{"positions": "rope", "rope_theta": 10000.0, "init": "normal", "optimizer": "soap_variant"}
Below are experts of layer 3 (counted from 0) of a mixture-of-experts language model. Rows are named down (a neuron's output weights, with its number) and show model dimensions 0-95. Each number is 500 + 40 x the weight over its row's rms, rounded and kept within 0 to 999. Numbers have three digits each.
Before each expert's rows: "comes before" lists some tokens at least twice as common just after its tokens as in all text. This comes from a sample of Wikipedia text that the model never trained on. Tokens count by the router's weight.

# expert 2
comes before: "\n", "\n\n", "andidate | Votes |", " | Apps | Goals", " % |", "F"
down0:500482460530422521589521483516503502555490557480551518478490443476509448600497459476505485442507567496563499539473540523519447574509497466518507472505513413483479513451497422448528498443476473452520468619515531514499455597504560462448474529478507541537486543529449504480508543473489462503
down1:490555538495527424544561615462460490485482462502514487477556510504451506449509539494510472458516517548434520453524497471493415509525502436566512414432590445518486469528444527446496532565511453481502523542524470545510461553467526505494512551553540531503518530457467528511461568497537510562
down2:536545474510526569488447457499530476498435480492448529507503507487523566502491473416392544501556508461474492491494522511465542553489450438439499549532511441450484494520525537506502469542531515435471461461426527423517498456447459494565510445510532487520513516568461448511588582543481533465
down3:521531532492444429506452502427456536465483549521448418470452519439475484403509463569538513512516510563582523488446567491507494475497467494503453567415564490479436504487524491523452511506519523505507475485523526502508520598493474550458474479465567546490568452490514415489449511518490493489
down4:514479473476504440505481466532443498467442527490476464486472488519592518562529487534507466462563493476493498510490501523464515503551578535540453419519493543542582526486473524560508542456581506534525515488523506486528622504468478597476494564482554435507481476489511531476479452404553481552
down5:465448433477515521445459476509511479451482523484422480511496503494472563530567556473506430541491495479543542466548518535569473525517499520567467448461469464518623460452478488575473447475483524515542500522597474494487496537414547566458517459470518529530469478467577527489496503492487502435
down6:453492452552517530528436563494482476454470516467482496492505561501521439532519583526457434515464478508546433508494548466489563575506466486525472467521434503483511461447498577474453438499470493446525530504537574510513489497492474497527515591603552528484604518488472495486456568503552524497
down7:517457581501510496465499479548528517538452531538449492508450537521494559470556561443485448518461576455443520528533600544464492483462555524525509506479507537494446466488482455523535475478509492494533473468494541533487475576489492525495439606564465510494514417473414389499516506476483514472
down8:496477466545480531524485545502571464510474503487457483513519523479603603491526492492554488529499516565510458497538479577544470563474563435444457486508527511540513516459590466526548508486500486488511489551503446486498521533443545539466541593554460470463552513507497494414402495539484517458
down9:468501458549464457420487594495538482485523501477524462570448501475423552521502512498446454496443451454557485522439542495541491496467538508489536475459441561565508464517509544555426502483462524434456534463537439595479473543446491513426549475454484505491465547488472512564513484539498499531
down10:511439450516421581499522520519515459485531529426494493541418491474497578507527488530510516460475573412512464440490540462470518478524482539510537500502507447464532414412484461482443482508534469431492506515426558442530517482499496483529469486562480529478434449446499534506439556535482546489
down11:527469501472467571523472610447522509519527563519524581564511555451488489467473482538518444498531470464499500541440441530529473546564518461536560525602492472483475461508443457453520504565527443517490485473521475458554543491484447458505513544512515450524505453498513454405447540519491495443
down12:449515523517533461554431483536424517495504541494452478522482480478473484462432544531559563503499467486548430511486558469512490505501461496505574465480522530442544485541486469505581453548521562448532534469489594581578525495481466485473463471488476530557447457582563511540482492504482571465
down13:584492477470515517539515459577458506476445477370466517423476509479453452491550551469479484512457461510533535508496478488519534556471543560525505510478611540531488471544486470494475507495504514478516594494506510492486455482486497505464567543449483508569608479482534472515540575526536513546
down14:473494403531533473505450447542475478513522535525501528528560435508454483528471434488493485492527509427542460529544490494549498584523493529579467454431505448453497531478579489441482505512431517476504453452485497419444565538498499515504493493533493512479551457565474506525485612548472500437
down15:428427542576453504474500524551467466422500505458489512471531416527554542439511538521535577577463519541510465581500485493496551513505463485427419545443448511444470479453501496489465456514525510511511436573554503485521451483534546538464495494504494497471518421478524525526514498489558524444
down16:488450492528540541500445522436528440525462533499437449524556498589550570511553485462518443495579498445542446479518475475467505507469559510599507428542498512521574502506502537473465403492523490522499535480522432481504486513503531497531574446428492473487463525527450552529504493432501456513
down17:441530475543526500519448490532521469536464450528521449489453452518478571437558456512465483515530510550522507472501507465541449468436497525493580512475493562493457420460489477505541543474420470488557515593541516493503534468552427448467535468434435452538484470512452460431558490539468514461
down18:463498607496476517480549534522507450551538530446492437538516476501526451494505486563468458478514513474466470558500462468503406522512475515450440492503498526505490504425535538460486513527500528455420556515467479543449487534480461408509420450526460545526514513510550594544506466496534599526
down19:523495551460463431527514436475482548476543500566442472519459514522511536474502459529430493521459487422573568451496501492534499461518509481464483557530458454557467548519419516516478481471486516550553512508502496526544462459460540475463502490541532527624422486498459469431542473506410486533
down20:548473486476491519536506459511484485550522457492499416479489410516516467505531527514443509532434574500467482489509445529513533549471480529499507452523519599517379491460489506514485539537469537561524462470508561543549482458457494488487447490538477578475575581434473552446510451560529508516
down21:461469535528462478540538518561436537468621479527580516491488492483508492460489502534453517450546575486488528500497474480498499551466529469502558478519467437470488533448535512573527510453485512494476570491421554501466572423495517511419493543466501426483517528413457497423484492533464498531
down22:538535514505458521501442483543499447469501489493499450519481405531519506478588551443472436492460486482510539507477409557524501505460444488538473561495463415566483494481509497484366457479567565509517465543572479500471436521508528549552482507442488524506443492475541528519476499485537454475
down23:488503470451518430524549427469540518465533491472520485510502480481515413512427415480436451458490522486553485422466477490544496519534525563510571471513500503489564472546475536432531449457444434509405572538491512489440518544400473511524509472503514503538504546543509468550517522557505499488
down24:510504501490437472495517501479491469565512540532553442488444534412562513531542443381554518509468490537508471520485547528462471527443520518478464439552527532507460519494475523478589552554434496510501536492504442480539489525460439552510539504526450485499510469511567489504641505504505545486
down25:536488418548559461495530434512563618483484533449527525476514509440484473490477513479498426500447552512492534511477565507485505425522549451444458467507537483454484575426490526479458528489536502552467508556451443443483535462572519518502450485540450488546523499454491456438450480486510483451
down26:492551506493500403462500467576481467569431468551446513496470473562459472538480492503496472523589550511506535495550514587548484585458492473546495511464484484504540531473502533545575537522483556531428503456573513468530518479527437484505479562539468528558493479501511463519560556474471548447
down27:434554454518546548507523481459483525573519490466546486504488550531420476466532477519486482435568453474510453531480580441497500478418472538510472590535482588484432500434454489473460486489523461526535522436564513518445514427517482537540504541451484554520508484505506501560517566509555468505
down28:544526510521504494473505530476498497514516578552434518548526465476478482497514516498519520599573444481514393459522486486532400470522515516523531511439384483485481487504455460522508473439507566500488477544497521454516464485496557549512463487507516519464481492506505591433537442527433550418
down29:551529554475477497422489445515429535465443442516505522504536442570492527456444458542535537504532515447527521518538500534549522606481487521507468487533548508499535446513432555472479496509449452524569459475487487531441511604534500585539499567464525463514474527488490508478464530549486571535
down30:479480442580577525525520494485461569476550452459518407470474536489529527511514454511467487540529452493532441545484493477422456513471525510467568450458529511499497506514518483526427488466486504510448495561479454583496571483487532553575553477529556573481512441523496539474577567546509501490
down31:493405489583458542478578470500495555498593490489499558509462466494519458497533527530518515376513484501468544481473459552497515482516593489430550554447440497475457522519531500469511472502477506566477542475473573542522505518554493534575476451510454557516544471473525472535440506497523466501
down32:550439487530519442477510475493501530452489480511589430491518544437548509529482603446469484479545507423513484548428501477550527490499465541485486497537485567558529463475475462453417458493501440539570513545457545516512506503540493473400532475439541513475486478475452584544502518466486514505
down33:530529428514513534577493526433501499447518524432447558565484442489539566462455439539568541506486501521478489503505506483472464458458535537483446456430528534429443437483543469478566507403506550483487542472502509516494425516503503450500482444567483469542446463549539491500533538461532490483
down34:508527452517514543503468493505455501442540506528471536398474483488504485519450460462516512539450511601439478524458501505453487496522502396505481563464504561462501508499445571463588469541509519517530501550466499459456545475534542419430485551552495449506484478481487547494477489440456561579
down35:530498472538601481501532528512526463498509502456472514490421541531514479518480459480571422476386515483498521536490489471502549501521453581537511499478446480528466554495496537436482555534486471539514515573575513502528490506526472587561556510444497484447459477598488532494501546540519456431
down36:426436530489540538468526437493497551511548489512535507506502502463487546466478522462470520512484451404553490452532525456489495540500460492540487523520495594494530543520453469509502520532518394478430515509547392504462538461483446488437485454438547567599478513536480456524458482478471475458
down37:556476461504451456560507447476456484531513527481516549504443513481545496478556559475527501471508470516501417489503443580503514505493495467559536525513430484561452489501438480511502459621527554543481520370523550540531528522501537486523524469467496523511453536482503520486517554435597467495
down38:540493445457500425618457464461450526506444510466519515506432445535538476545515478449487521483501505517482480503533501498472546469423485489485413479414470467504531413519487532531528508536423451545431401462508501528505565497457461557523531572466514526512536460469511479501535510511501465524
down39:550525414514553544516553576445522536438509577399498530497526511427460513480468523493492496443509446480518490539473587462450473425533529476492566510485525496507539531537532468470453454434513502471511555533458480527486459467440478445462488496587458560462533512469475520461508496506546480466
down40:495427452518400473489475510488537557487497514493502503481573441522496468497582510587431520509501533504487498488500496476504557501428457434510495506470533488527468543484448508474449505506461472516493447511521522460528468560551481464513587440514421359543490490562536545511499526541467475480
down41:526440574556508502457512503480597515507511561506523554562452486423474511450457455489544514436481505474530458448561586556546522500573575504526553487496519487523541522450400489513475453497537550488488568550464531515569532470528510507445484491515473539504466498462487510437460452518500480494
down42:427575431436460461519510516519565461519414519460464503562459494548470460530414524550379503516540537501443457555499470598479456465488478513530491453496482526538501431488528538514507522568568474479478496515523468492530454522473446483508531521453460537426496488478518506487467503518473505528
down43:512408487468536506547502504493484494585494446495444531507523521486525418518480518504480529446539515474437518506489434501513472487454582505500439537445545489458526502574560461475488507531571547501559487448501544471489522461493411512599523451492535462532533600503515485472504483529509588469
down44:535457509507494443559525576527503553455524524500418541471561469485506544513472503589510495464469501502545418552507540457467439518485455547492561497529476464440517477524555499492422531488486439470531522488476516440460504500439557564565449512429500525514547496505496467503513463617487479463
down45:481461464504503483507437545490479476541462542516490502499532496464490509464525533480444451482554527515480522504444512498588491460492568549473507513499429529490404447429503481467523404438453518416450543471565550534504468574492456514489443537512513558493513514500483462584497504522420536573
down46:460534506561509445570505434529528499551474517511497446467423529466554560527512478485570501535507509532512447508493557517507530568475513444469538566493488508482473609456505461516425467498508522492422534516503533629552507505561482530483494475455472501524434536528543548501481461548487542463
down47:467452554491513517537487467489504489459527576464543513546503530512476577449555477518499539511540456398478482500417456501419513537484506536508494435497516480593526493562563548564441471470516479487489511504473513480493441543469615500491460461505573459489491567559537472497506506480474473558
down48:510493492532449541498462505462542513548555464494524515553514473489497603452504521439402476494533571519493582524506513512438483470520504486560520475575474456484513504528469531480508472514547512543489563462510487490456409492486463484488508431513488475483519453386596493425467551561490508470
down49:553539485493481456553525493533557509490526439522443531518538425491464428525481442500460527548533570415452504513461538588495494570421520512536493536485516442519498486454508496482599464562483502532532537546510571452505446526545465512510517541502487459497461500552468459442474421502459532507
down50:499477516478474485580505520555505483500554420478558484472515500500543489514511497543562531439487569426526521449533515508555534494602516467463455501542484522482511466401482491504514514525475390443498490477481461561528493528564412473502483528409438530492489535490504521492432482500498553560
down51:565532525478504452427441466519476504521522483577458442475463529527502419514485504463493419552468513491527486531473467471438522481463472566534552485422480472467535528550575421456449463474459538542523524399499477506523526515563564527471540566479541460451513533484477470497530517533550513520
down52:481530491517477483504480516537538495486416503464465466547515469451462517512556520531479505447506487557465578501493502491514521450398543427490504555505455505461565563540473505435464473507427578445459494442511566522449472570511475481470459500540495460492550439436517515469502468532494471608
down53:485446558500456505483495494550524493446503461478455517452456503494521515550538494467474497572453594455485497511485501479543414460493481441420555456501552537545505436515494445457500547507534462403489508559490527506554508554572507502532529464571491482469564585530528458562487487497536471548
down54:387516472481544479525508460425496533444501457473454519516572436448485550555519516496499523584516484512476579512437562481452442517519483578462467527465459531473509458454559483441466531442545470447500504488442482472543491412518476443484462487517524490444525510547488502501547484543484542534
down55:517477531487502566524599494496508488535569473520505453544482519456448449553495472495450417480506557482489522428452500478548448445467460512510493437547490473453533529519524523531490477565496448500508481537475563486517515518537511525516632561475488493530522561535460548466518414489570558494
down56:465520520456491449491520492528475463469448485458434567510494500510435513502450578572477514544511490476511477511487488428425494479524458518465587575530538501546553497475530453480459605447530575409479500547497483499505531526507558537563497487537443526503444539487535501523484510528495564574
down57:515475520542477531506571542427511523412475461411446529469522478435506512516555550488524541483465500464491479504529570515516458387522500478534517589533505518449564512537520440469482559509478489478459495530471561447501466502467420501468529524577424441534455476502517505556509485516506469531
down58:551517398515458541479528543534446457491481453603489417494494460494471518488400523515514524550491528470483511483475467448475479535483491461478516560457458497533471546547588508462459509479586468502503484456495485517534525474461439447462438526559528467546462532507412469495471493571472494476
down59:462429515501486496469443540409585500459481536492503534484423516424468570455478512455559524567613569446454551472519488485488514575497450514477522528527470541546489489522483439490516483519473507460506500472477522499562516444492468503407468480544467487478536510443512527499428507489461538473
down60:494473472537514521457516546559518361486488477544429520490513484528448517504495445512428502474403500475560459483521507496475511561434496512489498517500452507429512510444484540458454482592488559537534472493536532442476523508465419499453552481471481511533538434435524507509467491525473460423
down61:495511482534508494487462469547491513545568448517504508477511411512420474527475485481445525562463424552478511555528416544541514460449422490549487510492425539484485603466483563520541513557546469555532503478550468505488518523474479557419433441481481445538447523504495514503501526455499516536
down62:536468566534482534504516455496491525533475497466459529503477465517543488576501531549559487511496535452490467523466507402502565444492457506521453546530547493464403495546481464479479553461543546566509466477450534470454491498501495557471467505502448632456453495445458561520417541491496499547
down63:528466483536418420541537517505582455512556460484524557470546556479573493536533505548527462448528456538542474543509513531482602497530507514530523524535477499529480474605508435534465500484456509494554483490517503512529622482591565502490471530501448459494461479522517493475498473518484467448
down64:493562562410540457517476531534484488508439447481477453525493501462527488523495430507464523557467489420552488428497534484540521558456503561494418455574589537453499492463494530593462514455493480467533474510422432571528484493530555471543481507459500530495505487496494493529477476538441530473
down65:581513488586549507467489524488547481488436512427495508518499559554458519563516489526482530467492509480460501560461475473525483546470539480559507499531493481486519470452516470454488544538551511455511471514575505438447475445490496495468508466452466500427634440475474570524450479564543489578
down66:528500523549460497480441481459477465459558551520541497499479540526470536475461480472504474554450475515525439477512528452552551512577457542504525608452482492474520526499557493431434443479495461552503478554481461412487487433492485526459564462537546546473528504423502535517528522470610493480
down67:425506454468491476395478500468528441490564488573470469590485423442475452517511518500507555473495492552546530494435466476463510392465462486550459505465515479525469498535482575478545441432498564522552458560561468462490497483501489475507485525488491404526517556489529482514494487498531479486
down68:481468442461482479483484497532404501594583531547483525525490466442507479481538456490600470552441453528447484479489597516497602430497553464550510512496509441491545540479533506476564529534503487483519445480515442481500527517511517515538501438460453499505532481436441510487544489560534518505
down69:561498575493503453494510466516584463546495559502551530563544488500463446485525434485410508496503488572556479489431517501512576543477472436482463534461474587552469539562508499506497437513520490502470505495476471451490505470456575544472481467517563518465473466518474524488440493474489569403
down70:483525460447503480518490572508425473465465624442516469506485467488504541479496520564507492466504491494506504614469534567437516540511502433482427537464570492511545500501485464510521506510484486490475559472487397508477459512503510487448444499544498553480543620500500545549495518508562530486
down71:508492541524503505481511509451469604432538428523443430497525480539444521512509501452520489456529497434493469578533497508504499466622612488568468501505508563518448537465475515511479468486458573450479477498575478486442547456466549481483516502499514494463478485507503502460535457463559517437
down72:602479447419497506524495496459515543509536492513510552479509519493494502486522527527468530494566467593446542510438519600473479508515495502513523461569431518524452525426540485439473496534545549546507540453543495566507421491463492487500438533549501413496567494531514483493465545438514438494
down73:539521459558499465447446490507451521580525497507559495511602541457486497520485497433510482505440459550441497498531523563474492526527516540572516534426429493521468538498549494474528509537504427540557506502582558450494560433498484542484479491508460434488506444550467432422530489476498532494
down74:513548548532472503506512515570540547502459434548511404467491551454548472484550467511508432482539489486537510395516550493452504568417444567468488528484500533502492430515525509564532573460454513570507466454510465487552512479513411513437459446497522478507465515530476472547480495467534472483
down75:487609509547498566548569470538503513481526546502587461572467460509408502573493477526485432473501500497530546441486492582496506448490559507554511476427457481491466470485523520543532533498533519472498476506511552516526466493448446455546463560531473504453489555488437577527558464525502505523
down76:547462540496549541536468446503551519538456464424532514519517513489558464473514547535454470535443543513499496480522565489501476542486440528466505455554492529547531455428538431564408499490510600460528501542484497529484511511490398490457434420517586456478512498509486542508472468467535464494
down77:567531518506492513452463499532493473486524460546504499550467523516512436571456442509532519505553396573483485537504523434486528458538504445454507618487523461459541473512482528588489492465470508467523482508481525489432530450481505537460522545453452519488520478429471544466412479530525439428
down78:480485550479535527488506492497489469489490420511455465473468488455441545544508481413526481523402544482453535474532552483573513527515473556522551470486474509409478446525457464499532427522500498548564482444527469452506514484526506463394520462539431488381550531500510492514511438513497524490
down79:541450504506532531536515499464493474509486499487560417523573508501517504462403576522509450484492449542437477485547409454543523632437473520482485511484534467577474559482470540458478518487471441513525478439498521489466570421515480456485527527505512475500538477480483508507503505519430576479
down80:527500481515567523525537450543461452509480465462521512485513522464553504532477510573529528454507526572471569487527562493468453486474491514405513567531563562527503429528540469442459537494466472491530550548465532491519433473543487530620582498551540525470486533476549458527525444490534494539
down81:548551519460558439550467492516515484542553537502488490472538509543520565509488571441450458534499481526541449480532473475504473398551398581491513474538531490525400480516552499500481470522499423457437515566501475539467475482486433471527520540580513530498501522541527521561508472442513515515
down82:482508499569506587535517545557489488496486486495449478485464531447554476488530470478469497484505485530514557534459525436557560431514571440499416514509477468553474484506519539534524497425476438545472517478483442593398499439517454535532516419482448520508490503572516519505555543522452479504
down83:447437452464496484419457496526542454453585561551503510534446497462508542538517509485496497512593422543506466456506535454524492524498563431503450527571494525505485471515514509399562523517448491497466551519480462463516545404503506509491500455549476446415443493499514548508469477495534523505
down84:440494528460569511500501551452547549482520428488549497471460456515529502519493526534497471451538519472443518459499507465501521510552493478461531491436538460558448598565564513510525568491491506545465503556529499510571524561456517490500469378586457453517507464486482458527544523446456512556
down85:530493494472484425520518397491433509486518426516463444449516461460460455415488451374488482509486498453533494518501455515485506563472515489507500559528450480514445472500543549524459472536480525516519499535505496523525396528452529507554532524486512464547418576476494521446507549464463535543
down86:472475439465507465550453507587494423459468442391481525486481444526458562441487483458516588543439440470519536478497531466527472499506499484514460508495504496532562520493526597459519535497549502562501454464499475525442487523465565540507471483453535451532464544455482462466456562503486537554
down87:427543517472528503508516475476461567434529487485455543448510536468552494514476527490524540526467457453507460543426494512629463475516515440533544456568497476476472472508468507591470492468602441510465521497514523508465421525481469455500563472516482499493533526454426485554483488486448428498
down88:499472490455498547485564502507503467464480491525528472481475446555494468492522599478516494527483515481508525490493515485482551483446545371488578410478463447452526475460484521476472423497373504475520576557537498468498538536452551514517511454481465543523499477520406517451515514468534539478
down89:534469499501512542495469495519433469518579473442514450470458416533465443522424584497446550438424461501529498547461532461467526519483490508500557506585552526539508538480450513542541493540498480473495552549494465551424539460525465500486519569428498533546510522472500470526473518562568548496
down90:517515517493523512534497456511485463448538504491580504532422546469526471499577468524512513469566498442524489498452533498525517458551445526533541498506512534504422567495467594420496476500560514474515523464503460442477451425492464502495509489547458435478533608602487540541468532489536453467
down91:480591463449594479471518440536491483435472513564512501474534448438462473544482457513487534509529456483501470537556511519543516433566520450516550539516423535554514537512516440508483502498465566533526513439564476496516514522519517580428512415478566517501459466466478509526509515421467479464
down92:477482487465491566541517528521471446449480388485456459452539520522484453464540486494551450470487522533490484528494544468514417551510467469494523558555465482523511541469468435446589497537531456515484458508471529512483464491609551432412510528463445444509498446518447509474487559452488499521
down93:509547478518485477528473487464503502489451472510498542571504502552432514448487610550490513553488436543516513551537497554502479536436538477421465555436521458482510577547491503449529516545520476600510501466500512569486451526533504533591496578517471480547510574514517454463548524482465495467
down94:509500572502394526508369524550510495501561450508514535510516532487500487528556482517493570494488458536462474575493473484447403480460560532523506507474496527587435422511439509458482518554464474514532482516565474482523537465450503473531486452491446519539491454496474561498510566461517479510
down95:547494543543462508499501525487477447397475537557447502490434483473435525553482555515426439519569506481559587487452479531567548520514504490448498473544475498509482516410433476496521523512508512514441506510534524569495482449545462495463483471502446483577519392467446485499484463533473480495
down96:509451479477515497542542542483422496532491423449450502443543456466509499538522480533583497532529499477414565522567499490451516545525482459459505528545523450485465437452491498570510475465488490453480517437481486534499487556506513472512616558472522504605563499507520510510534484527512560424
down97:488463615504522541505459475495530504519489547527529511359552517535447514480496532465500485465514534442564478436507585485492524493510417445506569468472439461548439487493501555571522606480557538461517542553444535536547489516533476492470526491503522514493498479508494494499524481466515460492
down98:501541506507438502498472444564440552474476514520480464509528442497502527491580528439449541564575475506488539531473599480462527456572526533504471515545419542576458529502479533502518491445478482538470514462526497523506569526504485423586512542505500521531537507531438551502479569428539480480
down99:561537462484472497514560498514567511515514552427476546490483483452477508533476462536515408533527465547478543438510504508533527454465484534476463462456486520504434500524471484569510456484562502345452516467457560484544552485497469489498512443514491548435510493477536532444449491564569461505
down100:539476526492476506548440480460468547525410525483480530518512531487494496514477533522493472530460511531627502412566540481499477460477571539454515441435452544483552519420497532526433507540506455520505523508520464513482450518510551408489551509528496573502527511525497540546506454394506476472
down101:560482465506502460556479507496498569492456526485466446502552479448534539399519529541490499433470488515463471515492496540503552500526500571527460444472488488465543481570497519499539516446478533522487557401525548442491523549466587491497476568505528522486494513537459516466486539446408559399
down102:439549515465523534531428563527497531531492561499431481450540522546463494525451479516497503513465535522440489488502486482515528529528525507535472549513539494487437408599613541483556443513504428482445542448554435502487543457574475532548517494494454499472510512488558498491446460450535468530
down103:462393560547424457498520525497495537558514518460569458479469452553566449469486483499485479557499455528545477501505465583514474469536483485536563535488463481444501471467504549469503578489509609585444518496517487436497539470499505482566456476459470522504482474483500455492581513484548507463
down104:503532501522499578535494545483461516541533437512468417475509533530551494498533524453422542479588475430436521461606514495525535484506479490492469461526428483539542478475504405454531538505505523538504581454479500494498452500503508525488533517472498463499559479509511541535486589419568480564
down105:530456433464504479523502518450509529473512487434465522459504533498459527521436501508513523505539522506492524471495564484541545382583510437483511539547541533514521470442543478462487572503482509455526518533479516542495561450484440469475478442599451541459560453477487516531444404534504494578
down106:405535524502411489555471601548485493492466503522494519506483470499502531497472496558478537444515516564468419479520459501495433595572473497469578459487516475462560545483534449528522534498500474463494454548513504507499456478442472514483537519474540421517541508536590474455514466539423496481
down107:479517511432520458530490543497453497491461554426548577532485510521476483452555506497461589425465467528493487502542447459528477520509555418477531507467429489477581512466471517497538552559486497477513442476471539500544457499566567500536527456454441480537459496498432591526500525428515521523
down108:464547524536477588505498502498551468482490504506482493544441399506439547507520489530489561458514485443490507572537497508528492552557482526500450523465517477443488509564518497470491423497493488589469464514505485446478528537505521419590537449498503477567445630567513491499493543482486532495
down109:475520436493430469479526524503487471529474479493559484468397468601477507527467495564540535446582527544430515467584472542446540516578443509524471507534504416528442444525513478542570464460505481484481548455544468481489536543555544523516487427493492528481447522519498519457496516505501466508
down110:524493545554498529481479538471548554518465505562545535520478529448441624468521506503488551462461488518539471559462437492455586545441442530543459501470526502483526505477511485485509544524514533528509565496504519440477424414433544473473454547564474529489528460456506526450447501486464546553
down111:474445457464491488483488505491520537483502435429447506530444452466493475470478474520503497481483484588522494443520486499407545480550582501484603465604527455517502526493548485497461528450518577484485459585574515534541529529531487530482483501560536474462495540544528464453571444509544486501
down112:525594530531478525476499537498531564510497491478480495472526499497455508545483471555518488523497453449510463516568554548598398520441474510499515522483461526481515533607486522458523458468536502413612505547501480510458440485505495462511475502457437443559509523461517534472472506502544449572
down113:498491508534509474481524422515553467525476452447497459595412571513485527459493543484496463517551500533512510494541465496550497422542474473479432450551496472507543482501459516487568472629455499470585452576476546436490550520488491521540477459491492537495491498457546542452465446513476486467
down114:525500480469507447536551539538528536464542538497415512509514471454476520532528428453578539539545508453513453467580522483515530511502440499493482563476533505453468507468443449601487504470416537493511503494503527490562533537433552491456467427512490563557475476473450515530544424525462504562
down115:412488526552529499539492478501477497490583508522479452460518543537557514540512490484486485510487491434504477506524466570476510555524571491455492495497447492485420462486508499550414474493513452553491530557610472538508514495495557580513533482533509466532441569542543560408444520475469557460
down116:561483531526498497518501507484488487536537547462480481481464479500520469509566455512454428471522435492503456514423487510504563423508471492530511519484489416491464557560467459507492535482505520632509571443508484540526524574556529522443462458524477468451518561557431546474518537459493414522
down117:435515441456514508523454492490537462473482534500545499484426512554456408480485423518405505483432502541569492547547446496456519441497512415480522416458526507474462474527530491491528487533568515447521501480513562515510476614455480488537528535478494466518554529522489527476478531527555565504
down118:545521505548492497505496477517484480510458526454425496487423508488514514528443492484395525432560450471505511435505469550540545497463498569538515532539531485515433533498497499478464477459509481490453525476541563577516498579455487491492557530452499391536508533465428576505502478397483490469
down119:484486436518485556505425564491414503485499495550478462477561458510519495458507482522473559529500537456457492510441473485452443587404563512584443444578429522415522535526490553469508538571498500515542527579554491506526467507455483473475489473498479510508515525498494535540524525544509508547
down120:511530482437470516504519520518480485533498511475483480432521531417496540447591495480492512532524548464572458544516503476480589511522514451454538459517490519431439484459413511529524468515461496531597484461483551544561597476498520545516507506489563478472394475431560525484501498504497512455
down121:457452510515511568558432475465478456494555544475519542539474452490539529579463534478469513519561470504486515503504552526497438468527550558528478506489574450518438495494500499523541516484469527529453543547460366537466499501490518554468520475510544524524530460458502432523439444453531403548
down122:497480505552433541534464524497517473506533592514493500547484478473482525534450558453455521461525523539487512565493535459504430452569514495461522512515466572542503473535506525489537524442555452449488553416540485485490484546527595540559517567583500529534561491517490540533598516495458547500
down123:492447544444449525535496552482467468576537521430515500504463486513514487429493517596506536503514533510506526559538522541459495454506520482534427448499513507556561518482492464499578529484500451480481487431461545589474432488508496448468481454452440496482571508522445528507561571489400498506
down124:538482458472507524460539543473527504484461587473424448516483426572499495487525409573503461485474519496398513522462473465569531450502460479518503523553513524471481512566465499428466461447443503479479451512516540456547529468548476474531540496580477446497525483476495460529519449597506464484
down125:473559455520534551503484443450477536504517516536477559455501499501509533562511496543531463522479574459483498456466460493502436450450518453541513628470463470475495492454527451543510398489537513513421468490535493522508587505587549496573562525476545491542515457470525462507523530512553498536
down126:429507563544432524504476521469467453535449520528517546503525514503537517492554563498548537552587495493438503493470429474492476551479575520523484495508489415486502519516520483493505509527436424500528563513453512471418432432433487455526485551450462577478525517514545516412492457523514544485
down127:575476522515472497479494514484545516537539406486510454536518488446476477455495540539524449486573497445569518526508436451457486545498553510482505403514520477487494516515566508455443523454444458550512489537524452509479440511533530521529510576500609531489489441524463558560474536595509526487